Experts of a small language model: 95.3M parameters.
Below are experts of layer 2 (counted from 0) of a mixture-of-experts language model. Rows are named router (the router's row for the expert), down (a neuron's output weights, with its number) and show model dimensions 128-159. Each number is 128 + 32 x the weight over its row's rms, rounded and kept within 0 to 255.
Before each expert's rows: a language model's description of what the expert responds to; "comes before" lists some tokens at least twice as common just after its tokens as in all text. This comes from a sample of Wikipedia text that the model never trained on. Tokens count by the router's weight.

# expert 44
Description: Single letters and short pieces inside abbreviations, codes, card suits, transliterated or foreign names, such as a, N, wood, ♣.
comes before: ",", ";", "'", " (", " is", ")"
router [ 81 185 141 104  73  86 188 162  99 119 144 164 172 151 128 103  98  94 158 111 116 128 103 150 127 152 142 152 204 130 115 116]
down0 [ 92 163 107 170 143 223 132 111 106 143 192  97 171 105 105 139 147 122 121 154 168 141 166 136 145  64 127 182  61 140 135 110]
down1 [135  63 101 130 192 117 154  50 151 164 142 140 102 125 180  80  87  94 110 101  91  90 104  86 124 126 144 111 134 176 186 161]
down2 [202 112  71 123 112 107 140 125 168 102 139 115 144 125 114 179 116 179  98 125 152  69  95  77 115  87  99 146 101 142  99 138]
down3 [101  61 144 118 128 146 131  60 104 133 150 154 163 168  75 145 140 128  17 139 142 132 127 108 102 129  92 133 130  90 127 164]
down4 [141 132 164 140 147 145 166 187 151 121 103 105 129 162  99 132 123 122 123 135 167 169 109  98 140 100 129 173  96  59 114  85]
down5 [ 60 166 102 118 193 192  82 174  74 159 129 104 172 156  94 120 183 122 202  90 153 105  82 142  86 130 163 156 121 112 162 110]
down6 [156 103 176 147 162 176 123 132 193 109  65 118  99 104 123 170 112 111 134  85 144  80 129  92 121  66 104 116  96 162 170 197]
down7 [ 47  57  46 133  82  97 178 145 129 150 142 132 102 170 132 120 160 143 140 165 127 144  67  80 175 143 131 104 118 129 133  89]

# expert 8
Description: Pronouns it, they, he, there, this and the conjunction and/but, usually starting a clause before verbs like was, is, are.
comes before: " was", " is", " are", " were", " has", " had"
router [116 197 157  95 125 108 102 109  90 160 135 132 116 172 117 154  96  43 117 143  93  93 129 110 159 114  62 164 158 151 122 131]
down0 [101 161  62 183 134 102 177 130 157 126 145  88 117 122 172 154 153 124 127 109 157 130  93 133 140 148 150  56 132 205  90 114]
down1 [123 165 140 142 141 128  64 125 130 150 107 121 103 141 157 141 140  72  98 120 114 169 127 120  85  81 152 141 140 191 152  87]
down2 [166 182 116 113  86 150 141 165 191 122 122 144 151 149 155  94 131 136  93 122 175 123 112  95 103 138 173 128 138 110  59 113]
down3 [ 94 148 119 116  73 157 135 154 135 156 107 199 196 147  90 136  82 106 178 108  86 142 148 139 134 207  87 152 132 146  85 106]
down4 [113 167 108 120 138 161 112  95 144 153 132  67 118 181 125 143 141 135 142  48  93 116 115 110 172 165  86 118  95 127 113 163]
down5 [149  87 143 133 112 143 132 114 105 127 142 105  69 105  88 158 168 146 167 120 100 156 101 127 157 107 103 135 127 136 134 111]
down6 [ 93 136  87 131 125 126 107 129 200 105 113  88 158 154 158  72 168 146 173 113 147 116  80 111 103 126 166 139 135 149 118 111]
down7 [123 135 148 124  79  94 148 165  67  72 174 102 145 125 154 114 181 137 111 132  51 143  69 136 122 190 140 126  56 172 139  95]

# expert 36
Description: Place names completing a multiword name, such as States after United, California after Southern, York, Carolina, and countries like England, Australia.
comes before: ",", ".", " |", " State", " City", " University"
router [ 98 145 166 140 100  93 127 147 140 105 101 114 124 109 110  97  83 103  95 185 155  87 128 127 199 103 167 156 121 169 102  42]
down0 [142 137 142 131  97 143 124 158 138 180 128 129 126 174 127  84  73 167  94 155  83  92 151 149 162 145 129 123 163 158 143 169]
down1 [ 99 121 128 165 116 159 102 153 112 165 128 137  85 141 150  87  92 143 141 152 145 155 150 149 111 144 116 167 132  75 138 141]
down2 [155 167 131 111 105  87 185 179  58  91 163  86 167  97 126 105 180  77 129 122 157 181 159 165  92 192 112 161 175  86 158 143]
down3 [102 172  95 163 147 140  85 115  89 166 150 190  89 139 145 161 139 171 112 165  98 124 151 160 147  99 151 178 133  68 143 187]
down4 [113 159 159 119 138 112 101 128 176 133 146 147 143 175 107  84 160 153 136 101  88 119 179 150  98 118 172 117 124 104 113 166]
down5 [158 152  81 116 186 129 174 130  92 167 215 197 136 183 110  87 161  90 108  97  88 195  47 135 159 136 106 178 173  79 158 162]
down6 [ 84 157  77 136 121 118 162 106 101 124 166 137 109 134 140 111 112 157 200 139 106 177 107 112 120 118 121 191 114 152 164 130]
down7 [ 71 112 178 138 120  72  77 149 224 111 150 136 146 140 149 134 165 120 124 148 124 111 113 144 125 125 162 171 119 104 115 140]

# expert 60
Description: The word out in review ratings like "three out of five", plus nouns before of such as number, version, part, end.
comes before: " of", "\"", "---|---|---|---|", "post", "ed", "back"
router [139 126 113 112  98  97 114 168  92 133 119 124 174 125 139  90 106  94  31 124  96 175 115 132 142 119  87 141 132 140 126  90]
down0 [105 118 132 128 159 138 121  62  99  93 128 159 138 132 122  85 105 187 143 159  74 122 138 103 134 168 130 109 124 114 128 129]
down1 [163 136 145 121 125 138 100 132 184 131 149 152 155 109 146  82 126 173  48  87  76 203 150 129 123 168 144  71 121 176 145 126]
down2 [157 118  88 189 150  86 172 155  82  87 106 202 220 131  73  99  87 100 135  85  84 190 153  92 117  73 142 127 110  98 110  62]
down3 [139 117 174 152 142 120 167 162 133 139 156 142  98 122 187  60 123 139 122 202 119 169 126 117 146 119 104 188 127 135 154 123]
down4 [ 73 139 159 140 146 124  58 121 133 127  90 161 142 146 170 189 129 140  99 103  84 123 124 100 181 179  81 107 146 146 130 136]
down5 [123  98  74 209 147 163  85 113 109 125 114 136 136 182 103  78 157  83 112 152 121 184 137  76 154 178 151 130 140 119 121 124]
down6 [112  74 124 120 104 185 100 154 184 112  88 203 106 125 118 113 135 158 130 191 167 112 138 130 145 107 138 155 106  93  48 198]
down7 [ 91 125 138 121  82 119 133  71 152 149 146 128 118 157 137 126 124 118 127  90 130 146 139 121 135  85  92 163 109  96 119 100]

# expert 53
Description: The line break or closing equals signs right after a wiki section heading, such as ==Club career== followed by a new line.
comes before: "\n", "-", "The", "|", "===", "In"
router [144 149  65 130  91  47 137 148 125 135 112 160 190 154 128 122  94 137  96 152 108 142  78 106 150 132  88 112 127 156  81 101]
down0 [140 108 129  54 101  78  96 107 110 198 113  92 122 127  92 123 134 115 122 191 147 142  87 105 146 205 180 102 111 105  77 146]
down1 [151 147  70 136 117 130 142 108 151  63 167 124 135 123 119  80  99 113 113 111 127 135 117 142 132 126 133 156 122 128 112  99]
down2 [123 117 149  54 117 113 228 141 118 139 152 118 172  95 103 161 170 157 108 141 146 129 152 133 126 133  72 143 121  87 137 129]
down3 [151 159  95 152 144 110  90 189  76 135 162 119 113 129  34 140  81 152  95  92 109 136 190 140  80 140 155 107 153 106 137  88]
down4 [105  86 188 110 164 146 130  99 127 202 108 154 130 189 157 128  70  97 141 143 100 133 217 119 107 122 132 196  69 126 126  95]
down5 [125 121 187 185 122 157  92 141 106 107 134 169 138 109 107 162 108 118 103  66 156 101 142 168 134 166 167  98 138 103 189 157]
down6 [ 87 108 138 112 102 170  95 109 176 160 126 161 198 126 143 162  88  29 175 119 117 156  81  80 159 120 120 111 132 221 168 166]
down7 [ 94 178 123 135 121 118 113 148  57  93  73  81 113 176 144 122  65 113 107 132 174 107 127 183 113 109 117 107 116  87  98 124]

# expert 33
Description: Single capital letters inside acronyms and codes, often after an opening parenthesis or hyphen, such as MR5, COY, ZM, S.A.
comes before: ")", ".", "N", "S", "E", "K"
router [139 175 105  93  69  82 180 149  79 135 139 126 184 120 147 100  75 123  91 174 101 100 180 141 160 170 141 182 173 149  91  88]
down0 [104 117 144 149 102 135 156  91  92 119 173 115  82 107 111 178 159 111 121 104 156 113 130 141 125 149 115  85 164 110 124 120]
down1 [135 104 155 141 185 199 145 132 124 127 139 172 140 156 126 139 107 120  97 118 155 102 110 131 140 156 121 152 123 138 192 141]
down2 [ 85  96 147 132 134 132 150 105 125  46  96 153  75 148 154 161 190 105 147 126 143 126 123 165 166 133 184 119  59 171  96 127]
down3 [177 161 117 107 195 142 136 135 139  60  96 161  54 104  95 170 136  77 125 165 148 128  79 149 116 104 116 131  72 143 141 163]
down4 [135 131 129 218 118 116 136 174 125 157 155 104 116 106 122 135  78  98  81 103 146  93 123  95 139 109 168 164 109 120 128 136]
down5 [179 114 108 165 182 177  60 170 134 116 138 193 177 122 118 143 123 171 145 109 145  94 144 125 202 150 115 116 161 177  67 109]
down6 [ 70 164 162 123 133 132 124  87 102 145 152 124 117 134 112 159 142  90 131 115 101  76 108 147 110 145 202  95 147 124  88 148]
down7 [111 155 178  97 143  98 159 121  77  44 160  78 208 140 123 131 108 131 119 124 125 127  97 158 158 191 118 168 173 150 132  80]

# expert 4
Description: Word-final suffix pieces completing nouns and other words, especially -ment, -ation, -ity, -ness, -ary, often before commas or "of".
comes before: ",", " and", " of", ".", "\"", " ("
router [138 130 153  52 166 122 139 136 172 188 132 129 141  98 139 122  95  90 114 119 109 110 124  82 103 125 123 198 122 118 106 119]
down0 [172 136  97 151 123 112 131 152 143 116 123 179 198 158 117 143 165  94 125 139  85 121 152 140  99 128 122 128  99 141 113 161]
down1 [144 119 146 146 129  96 143 123 229  86 151  25 166  83  93 112 150  62 131 133 153 122 152 128 135 138 151 125 152 113 101 167]
down2 [172 107 155 129 118  95 146  98  85 132 117 149 155  96 149  83 105 129 139 160 123 142 132 173 124 145 136  57 109 126 179 118]
down3 [123 176  99 148 159 121 153 100 135 128 190 147 116 114 109 156 155 137  79 147  38 183  72 110 115 130  74  87  96  97 137 197]
down4 [138 117 142 101  60 116  97 131 149 122 151 136 151 139  88 176 141  86 166 151 120 126 137  98  97 124 151 159 146 128 133 100]
down5 [ 73 156 123 135 117 125 198 174  94 164 108 112  65 113 136 132 103 111 161 122 135 140  87  99 146 162 132 153 128  92 131  72]
down6 [168 112 168 157  90 165 134 138 111 133 116 140  94 140 132 117 136  79  93 142 133 117  70 142 110 116 131 112 162 160 131  93]
down7 [122 120 117  36 140 135 102 192 136  99 150 199 115 109 175  96 170 147 144 116 150 117  74 183 122 148 110 128  70 149 130 130]

# expert 50
Description: Reporting verbs and the words after them, such as said, described, wrote, stated, argued, that, how, what, often after a person's name.
comes before: " that", " the", " to", " it", " he", "ing"
router [133 170 100 120  98 129 163 154 164 119 105 131 141 198 146  86 118  56 133 113 146 138 135  97 113 153  88 122 142  88 132 124]
down0 [ 92 164 135 120 122 133 170  97 104 143 127 131 124 135 101 110  88 115 191 144 162  99 150 151 104 152 120 128 113 108 122 152]
down1 [113 161 108 106 163 123 116 151 149 121 130 115 113  66 149 172 175 172 129 176 184 126 159 149 123 182 147 135 127  80  82  73]
down2 [134  91 123 156 127 179 123 131 142  71  86 133 163 190 161  66 179 153 133 143 119 131 110 116  52 109 123 106 106  14  70 141]
down3 [132 156 152 169 143 161 133 211 135 111 145 175 131 120 144  90 146 119 112  78 164 127  90 139 118 115 162  53 183 125 102  68]
down4 [169 147 120 125 107 162 133 109  91  98 126 150 111 142  98 134 128 148 129 169 117 104  62 100 138 133 150  99 169  97 115 133]
down5 [126 143 135 120 142 104  85  69  99 127 153 172 109  75  97 127 146 132 156 141 141 162 122 106 137  94 135 114  82  95 172 166]
down6 [150  59  76  65 146 138 115 148  94 150 118 128 151  93 109 118  82 160  77 136 123 108 138 108 143 134 106 102 175 148 177 141]
down7 [144 111  82 129 108  85 127 161 165 124 114 134 116  98  89 160  97 165 166  80 172 177 140 179  73 171  87  88 143 113 108 132]

# expert 23
Description: Sports career lists and results, chiefly open-ended years like 2024– and club names, plus match scores like 2–1, FC, ENG.
comes before: " |", ":", " League", " Cup", " City", " /"
router [128 139 166  72 126 141 121 118 133  92 202 130 158 140 168  48  69 108 107 157  89  20 149 143 189 161  91 110 172 152 119  95]
down0 [138 161  69 103 116 188 124  80  65  98  43 155 148 143 143 196 156  83 126 144 144 187 151  88 156 170 131 159 143  66 162 140]
down1 [147  97 138 144 182  85 148  87 130 139  86 110 115 144 139 180 174  98 133 166  79 115 124 153 160 143 199 147  86 150 138  99]
down2 [ 96 154 163 119 168 128 100  52  97 103 128 125 139 156  85  67 122 119 166 120 117 170 110 114 159 121 127 205 110 154 138 102]
down3 [ 99 112 142 138 104 161 134 143  75 114 145  89 129 102 197 116 145 117 120 119 155  99 123 147 120 110 131 128 134 168 210 125]
down4 [135 148 176 119 111 174 110  96 102 161  92 100 137 163 104 100 152 110 134 146 180 104 135 173 108 125 130 140 116 129  84 143]
down5 [152 107 115  95 123 121 146  59 149 101 159  94  55 126 114 167 127 131 124 134 141 146  81 152 145 106  96 112 172  96 169 130]
down6 [103 119 125 165 135 138 147 129 236 109 102 106 165 114 130 184 131  65 122  83 112  70 127 165 153  89 156 125 116  96  86  91]
down7 [115  72 100  91 166 132 126 160 129 162 140 101 118 113 171  56 147 177 131 129 137 106 140  86 118 187 131 129 143 166  94 102]

# expert 7
Description: Capitalized proper nouns for teams, companies, people, places and brands, e.g. Nintendo, Rangers, Chevrolet, Madonna, Mexico, often in tables or lists.
comes before: " |", ",", "'", " and", " (", " was"
router [102 191 138 116  98  90 176 161 141 122 204 129 173 126 161 126  95  68 152 195 129 106 127 105 162 125 115 175 169 143 117 123]
down0 [154 141 155 131 145 140 111 107 121 135  99 128  77 139 148 162  96 122 144 161  85 176  40 167 138 143 159 149 116  87 111  97]
down1 [151 152  97 103  91 233 118 132 117 159 157  96 135 154 162 120 114 109 175 146 100 117 140 112 159 156 148  99 128  51 129 140]
down2 [153 160 110 102 112 126 110 151 178 103  85 114 188 117  84  83 113 177 120 136 133 114 187  72 108 176  93 131 134 144 171 176]
down3 [ 97 142 179 165 114 142 131 179 139 137 117 116 126 134  66 145 160 133 126 142  92 240  76 116 128  95 168 129 122 150 147 174]
down4 [134 177 144 113 163 117 170 152 148  90 153  83 126 119 137  80 156 160 151 129 183 124 127 143  88 148  86  84 146 156 195 144]
down5 [ 91 159  61 113 138  42 179 179 151 118 142 118  79 102  97 111  88 107 143 124 120 200 133 163 147 176 137 116 133 135 114 148]
down6 [164 177 123 149 102 146 112 120 137 136 141 119  74 107 126  53 172 150  80 153 127 170 142 118 107 175 185 154 134 135 193 186]
down7 [101  75 108 115 111 104 135 117 135 108 111 109 167 132 156 160 111 173 150 112 102 181 194 167 131 185  71 106  60 131  74 107]

# expert 52
Description: "=" opening athlete name headings, plus career verbs and labels in biographies: won, married, attended, joined, Born, Score.
comes before: ":", " the", " by", " a", " his", " information"
router [ 97 159 126 100  93 107 108 136 138 112 142 163 127 105 138  93 118 124  98 175 122  20 178 121 126 118 112 162 145 134  98 112]
down0 [132 159 120 173 141 128 175 126  96 116 206 131 114  93 111 155 121 109 101 127 122 146 201 176 157 142  96 117  60 133 128 119]
down1 [130 114 103 131  94 139 134 148 107 162  93  83  96 112 123  93 121 106 144 113 105 130 128 123  51 149 127 153 229  90 167 136]
down2 [ 71 124 150 151 128 102 115 142 111 144 128 140 142 116 141 166 131 167 149  64 107  81 146 131 164  92 100  62 160 176 195 100]
down3 [158 149 130 182 108  96 130 185 161 113 152 176 136 135 128 125 105 142 158 170 115 178 109 153 119 193  74 103 148 155 166 200]
down4 [118 189 133 109 140  91 162 107 128 162 122  99 133 140 176 112 106 142 152 100 118 192 109  90 107 147 157  69 166 122 155 138]
down5 [132  88 147 103 105 153 172 176  94 126 106 139 162 119 106 137 122 126  90 108  67 127 178 124 110 120  99  29 151 141 124 131]
down6 [126 104  82 143 147 128  63 106 122 116 133  84  98 154 170 116 139 125 113 151 105 114 148 156 164 176 139 182  88 164 217 137]
down7 [150 159 124 157 148 181 128 105  95 115  58 107  85  92 113 153 111 110  33 109 127 166 163 124  99 162  75 139 157 137  85 171]

# expert 3
Description: Word-final suffixes like -s, -ed, -ing, -ation, and the particles up, out, down, back after verbs such as broke, set, picked.
comes before: " to", " by", " the", " of", " with", " in"
router [ 73 138 163  80 136 110 119 128  85 178 155 146 171 130 139 127  97  93  71 136  77  86 160 104 130 121  89 172 122  93  99  94]
down0 [135 135  85 153 100 133 122 119 144 123 143  52 156 142 116 173 184 148 153 176 157 108  68  90 217 142 116 170  93 119 175  83]
down1 [ 88 116 155 146 136 121 188 118 132 123 138  44 147 177 108 153 135  64 105 120 120 114 145  83 127 110 163  86 157 185 138  80]
down2 [138  99 141 163 117 146 161 122 152 146 145 165 175 166  96 151 103 136  69  77 123  79 131 134 187 148 124  92 126 152 115 149]
down3 [131 133 114 200 129 142 110 129  74 114 111 165  93 178  52 142 175 125 119 138 116  95 120 105 135  99 113 114 157 159 100 128]
down4 [139  86 148 121  90  95 167 160  90 174 141  78 122 207 115 137 135 190 164 146 211 152 160 112 119 158 229 111 122  62 137 160]
down5 [118 155  74 154  88 115 131  88 158 141  87 129  73 103 116  88 118 147  67 142 132 104  95 130 129 137 141 104 117 162 164 138]
down6 [135 128  95  64 113 129  90 162 155  46 172 152 124 136 150 160 126  66 126 134 102 190 122 141 134  81 177 104 131 124 129 140]
down7 [132  83 106 105 117 148  90 151 144 123 149 155 134 100  83 142  80 184 115 173 154 132 116 155 183  31 107 157  89 153 113 119]

# expert 26
Description: Geographic and facility nouns ending a place name or phrase, such as area, north, Street, Park, Center, River, Hall, Museum.
comes before: " of", ",", ".", "s", " in", " and"
router [135 125 111  97 146  97 150  84 177 155 170 130 137 124 185 128  95 106 130 143  78  98 155  66 141 136 104 163 202 180 105  49]
down0 [112 103  82 125 143 177 165 111 167 134 169 147 105 154 127 154 143 183 133 144 133 123 150 147 154 144 105 119  94 144 167 204]
down1 [156  91  90 160 157  70 180 128 145 128  82 182 140 107 125  83 152 132 115 167 148 176 125 152 138 150  97  97  89 119 204 146]
down2 [185 128 131 184 108 143 151 138 198 186  73 134 132 123 111 129 144 128 131 101 210  94 120 142 168  88 126  74  84 104 119 108]
down3 [131  58 134 173  93 141 164 109 100 150 154 124 105 140  52 158 134 115  83 153  65 186  86 165 138 118  92 118 181 123 133 154]
down4 [181 124 104 102  73  76 108 125 129 161 175  93 135 160 138 166 101 123 121  90 132 133 118  93  90 160 179 162 148  94  91 149]
down5 [ 84 176 133 120  76  99 132 126  60 180 140 126 116 129 113  99  98 133  89  46 148 185 125 122 122 115 115 164 156 164 119  76]
down6 [132 163 138 108 146 121  74 156 111 151 171  90 167 150  86 140 131 129 142 142 132 114 123 130  92 171 144 187 103 165 149 116]
down7 [134 192 139 199 125 105 120  79 195 129  92 215  54 159 127 112  77 112 104 175 118 117 151 168  83 177 118 154 102 145 139 102]

# expert 63
Description: Bare space tokens and initial capitals after a table pipe or colon, mostly in election results tables with votes and percentages.
comes before: " |", " -", "·", "whose", "Following", "BLR"
router [125 134 129 126 121 109 160 167  91 106 148 169 127 180 161 114  76  95 108 134  91 131 146  87 202 157 136 106 208 129 114 125]
down0 [151 127 100 138  84 182  63 106 128 114  93 116 158 102 126 194 146  77 158 113 244  98  85 107 150  98 121 156  65 161 168 137]
down1 [ 92 111 185 169 115  97 104 184  91 103 122 164 192 164 147 153 136  59 144 144 129 115 123 131 132 148 136 173  97 143 181 147]
down2 [ 91 149  76  80 105 189 140  90 125 127 130  85 123 101 138 150  61 109 127 131 171 129 107 127 134  79 152 132 163 188 150 115]
down3 [131 193 102 169  53 120  98 153 113 143 112 154 179 100 109  73 112 108  88 138 159  97 123  97 108 129 113 110  38 189 139 124]
down4 [142 175 173 109 175 111 180  93 168 119 119 135  72  62 227 143 114 154 120 140 126 122 128 149 116 133 131 153 171 122 156 178]
down5 [121 132 156 169  56 108 175 132 147  73 163  93  90 169 100 129 139  82  91 177 143 102 111 119 123 144 105 131  75 185  76  75]
down6 [158 154 175 146 145 142 143  73 132 124 141 146 151 120 138 115  67 117 170 133 160 145 182 162 110 163  93 159  90 198  81 195]
down7 [ 82  86  92 160 193 147  59 186 143  68  75 104 129 136 210 150  87 192 153 117 127  60 127 134 126 151 122  99 136 148 160 133]

# expert 28
Description: Comparative and relational words after adjectives or quantities, mainly "than" after more/less/greater, plus over, like, above, below, per.
comes before: " the", " a", " than", " other", " one", " those"
router [145 137 164 128 137  92 150 167 127 113 151 160 129 136 174 107 143  99 149 108 114  97 188 109 156 141  85 121 184 153 119 119]
down0 [155  55 156 117 152  86 158 128 121 140 125 151  81 109  97 156 176 110 139 141 120 165  97  97 145 112 139 155 111 121 115 136]
down1 [138 164 134 137  82 146  55 100  96 140 108 167 129 139  71  95 118  93 183 144 164 130 122  97 130 119 199 128 102  98 116 133]
down2 [139 103 125 137 149 122 111 139 134 120 162 155 139 102 119 139 178 123  79 163 108 139 107 178 104 100  55 142 130 185  67  82]
down3 [114 141  53 139 184  88 193 153 169  83 199 156 155 129 131 136 132 120  85 168 108 137 179 105 132 133 137 178 121 119 113  55]
down4 [102 166 116 125  89  47 122 109 183 134 181 105 103 154 147 159 118 145 167  75 141 108 146 146 108 118 109 103 151 173  96 128]
down5 [ 65 189 132 126 107 161  83  67 125  73 105  95 137 200 142 129  69 155 118 107 153  92 155  59  93 145 191 124 100 115 125 155]
down6 [110 121 121 114 139 170 135  78  67 159 159 170 119 129 193 172 124 153  92 141 142 148 120 125 149 156  65  59  88 158  74 146]
down7 [137 120 146  79 143 119  96 145 170 176 180  96 101  98 114 182 136  72 109 118 112  97 123 129 180 130 182  99 188 125 175 107]

# expert 61
Description: Final pieces of surnames, place names and rare words, e.g. -son, -wood, -es, -um, in player lists, credits and taxonomy entries.
comes before: ",", "'", " was", " (", " is", "s"
router [ 84 168 157  98 131 113 131 162 150 103 154 155 184 120 185 104 105  74 160 136 140 121  92 152 153 134 126 161 178 142 124 102]
down0 [117  79 119 118 148 137 100  43 128 118 139 110 115 148 117 125  97 175  99  93 143 112 144 129 124 169  96 111 142 137 157 117]
down1 [138 132 152 145 125 137 171 122  77 141 158 130 129 150 131 159 176 160 168  84 162  91 128  95 138 125 108 216 160  64 181  90]
down2 [110  84 160  94  92 101 140 119 124 126 106 105  68 196 131 143 133 131 142 114 126 107 126 180 154 147  93 195 110  82  97 120]
down3 [117 206  99  96 134 184 118  49 134 122 117 125 183 117 127  96 101 139 121 193 130  65 103 108 128  52 105 134 133 170 134  58]
down4 [155 130 195 149 114 155 130 163 149 133 135  86  92 118 116 157 137  89 118  71 153  80 144 142 170 180 115 134 125  64 113 145]
down5 [122 178 120 141 115 102 127 185 153 112 119  97 137 201  93 160 165 102 159 128 171 183 132 142 145 104  92 142 106 140 106 172]
down6 [142 189 168 126 130 137 108 130  95 145 173 148 170 113 108 125 138 109  91  72 122  62 136 180 126 148  95 141 106 106 112 165]
down7 [122  47 110  91 121 137 119  93  58 167 117 146 113 128 111 143 101 209 102 105 167 184 143 118 112 136 122 166 131 148 104 100]

# expert 42
Description: Function words starting a clause, mostly infinitive to, plus that, be, as, which, after verbs like decided, announced, asked.
comes before: " the", " be", " a", " have", " he", " make"
router [153 127 143 130 137  78  86 167  99 146 143 144 166 141 157 145 121  60 103 134 124 126 108  87 206 141  77 130 117 128 100 102]
down0 [121 138  97 181 107 113 157 110 179 146 158 187 193 113  64  95 119 148  98 144 157 118 136 180 125 128 110 152 110 181 167  68]
down1 [116 135 156 134 122 174 135 102 114 122 113 101  31 163 149 126 134 128 162 137  59 134  74 109 114 118 150 195 141 136 120 123]
down2 [107 133  94 171 116 125 124 109  62 114 125  98 111 157 215 102 164 133 151 158  84 100 130  73 116 105 124 131 191 119 120  98]
down3 [170 155 128 167 165 100  97  74 171  97 155  97 122 116 159 169 118 107 148 171 126 109 142  89 174  91 187 151 118 173 104 130]
down4 [101 170 117 172 151 171  47 143  81 124 126 112  97  72  89 176  66 149 186 131 129  70 135 135 135 125 114 132 127 136 122  75]
down5 [126  54 128  63 143 135 124 128 190 152  96 158 143 168 139  89 135 159 124 144 136 153  83  99 140 173  96  66 142 165 116 169]
down6 [151 196 116 132 110 100 106 120 132 144 112 158 107 113  96  89 138 167 174 126 113 128 115 160 104 131 155 147 119 147 190 172]
down7 [122 117 137 117 129 107  79 105 108 132 116 148 123 181 174  85  92  88  83 124  34 158 158 134 140 111 175  51 106 140 147 106]

# expert 59
Description: The word of inside fixed phrases and institution names, such as Points of interest, University of, Place of birth, House of Representatives.
comes before: " the", " birth", " a", " his", " Representatives", " its"
router [111 124 102  98 155  73 169 195 132  96 169 169 139 170 131  87  75  78  99 123  95  91 127 138 141 147  93 121 129 126  58 117]
down0 [ 95  78 171 111 130 109  81 158 173 190 118 103 131  71 133 140 129 194 139 169 120  79 152 164  69 111 154  85 116 113 128  84]
down1 [121 192 122 124  97 139 117 125 159 119 150 138 136 111 128 139 143 205 146 111 125 111 187 131 129 142  88 100 121 144  85  84]
down2 [148 121 118 115 126  69 111 114 147  73 158 107 154 140  94 172 105 154 106  92 158 108 117 154 102 139 115 127 105 102 101 179]
down3 [172 157 101 125  90 114 128 106  97  84 139 134 161 189 102 141 102 105 137 142 122 149 179  79 118 161 113 105 129 130 159 113]
down4 [114  92 159 164 115  69 133 177  59 102 153  97 106 146 112 118 137 146 134 137 156 184 137 147 108 164  98 101 163 106  90 148]
down5 [ 87 126 207 168 169 132 157 146 104 152 156  86  84 145 126 151  92 104 144 196 112 148 122 109 104 158 167 129 127 142 155 116]
down6 [104  75  96  82 113 112 162 114 151 137  84  97 151 149 115 149  98  51  91 117 175 106 144 110  91 142 167 178 128 152  92  66]
down7 [168 124  84 165  98 121 129 112 133 128 179  82 140 165 169  87 148 136 114 187 116 174 140 165 175 142 122 143 118 124  70 142]

# expert 15
Description: Periods ending sentences, often after a year or a closing quote or bracket, and the line breaks that follow paragraphs.
comes before: "\n", " The", " In", " He", " It", " This"
router [139 137 181 113 121 152 146 125 144  56 131 136 141 150 172 129 110  39 143 133 121 135 128  93 128 153 113 140 128 114 129  41]
down0 [126 146 177 143 100 102 198 104 181 155 112  88 167 157  98 145 113 127 116 144 157 155 153 124  74 185  70 161 155 139 154  69]
down1 [ 92 120 129 118 126 112 135 136 168 106  88 206 141 149 129 167 132  96 123 122 100 122 139  89 131  76 150 124 114 143 114 108]
down2 [118 120 167 124 147 123  59 148 122 155 162 132 138 149 108 207 102 158 185 111  72 186  98  99 142 102  64 142 104 141 180 126]
down3 [125 105  77 137 137  73 115 171 144  91 129 164  36 130 160  38 104  48 133 109 132 151 164 139 177 147 131 139 164 137 132  82]
down4 [125 175 118 180 125 116 119 108 144 154 175 113  88 114  43 133 152  98 134 126 162  95 184 111 188 129 134 124 151 119  97 128]
down5 [139 173 146 109 169 140 107 128 125 154  72  92 116  78  61 112 169 161 162 137 172 120  63 108 166 132  81 139 109  62 170 146]
down6 [164  85  82  87 139  91 102  83 107 156 118 141 148  93 129 145 145 154 177 169  83 182 156 103 110 117 135 103  89 114 133 123]
down7 [135 110 134 164 134 180  43 147 144  95 190 187 116 158 142  88 112  98 139 112 104 145 178 163  67 181 115 184 118  87 111 127]

# expert 20
Description: Words in official titles and institution names, such as Chief, President, Minister, Secretary, Department, government, Supreme Court.
comes before: " of", " Court", ":", " for", " election", " Minister"
router [127 147 152  89 121  96 168 169 181 126 161 140 196 159 106  85  80 114  90 126 112 132 134 118 139 146 158 157 128 111 127  80]
down0 [138 101 113 125  96 113 149 169 166 100 144 106 155 108  88 142 117 182  75 130 143 124  80 126 104 128 113 136 119 158 150 141]
down1 [ 92 105 129 138 123 129 172 162  77 174 201 204 139 141 155 151 156 123  43 104 188 108  76 117 107 109 187 106 110  91 134 125]
down2 [125 113  89  88 137 128  60 132 139 163 146 167 153 122 169  82 112 109 120 156 111 144 134 130  84  93  94 126 126  69 106 114]
down3 [126 121 163 161 134 116  98 181 135 118 150 151 140 151 153 143 149 153 125 168 180  71 132  91 154 123 115 105 152 159 135 134]
down4 [ 99 105 171 105  85 189 145 132 156 112 141 135 123 178  74 150 147  69 110 105 156 193 165 103 165 145 112 182 156 111 103 149]
down5 [128 151 122 189 143 103  89  97 125  62 133 165 154 172 119  77 129 162 123 126 111  77 175 143 128 179 105 129  75 103  60 101]
down6 [145  43 211 115 179 111 144 148 130 110 122 127 124 145 100 150 161 160 191 146 138 147  85 161 173 130 104 111 131 170 138 130]
down7 [113 161 119 148 156 131 164  61  99 125 118 132 154 155 150 100 192 138 152 130 127 144 149 177 138 152 116 158 113 121 161 103]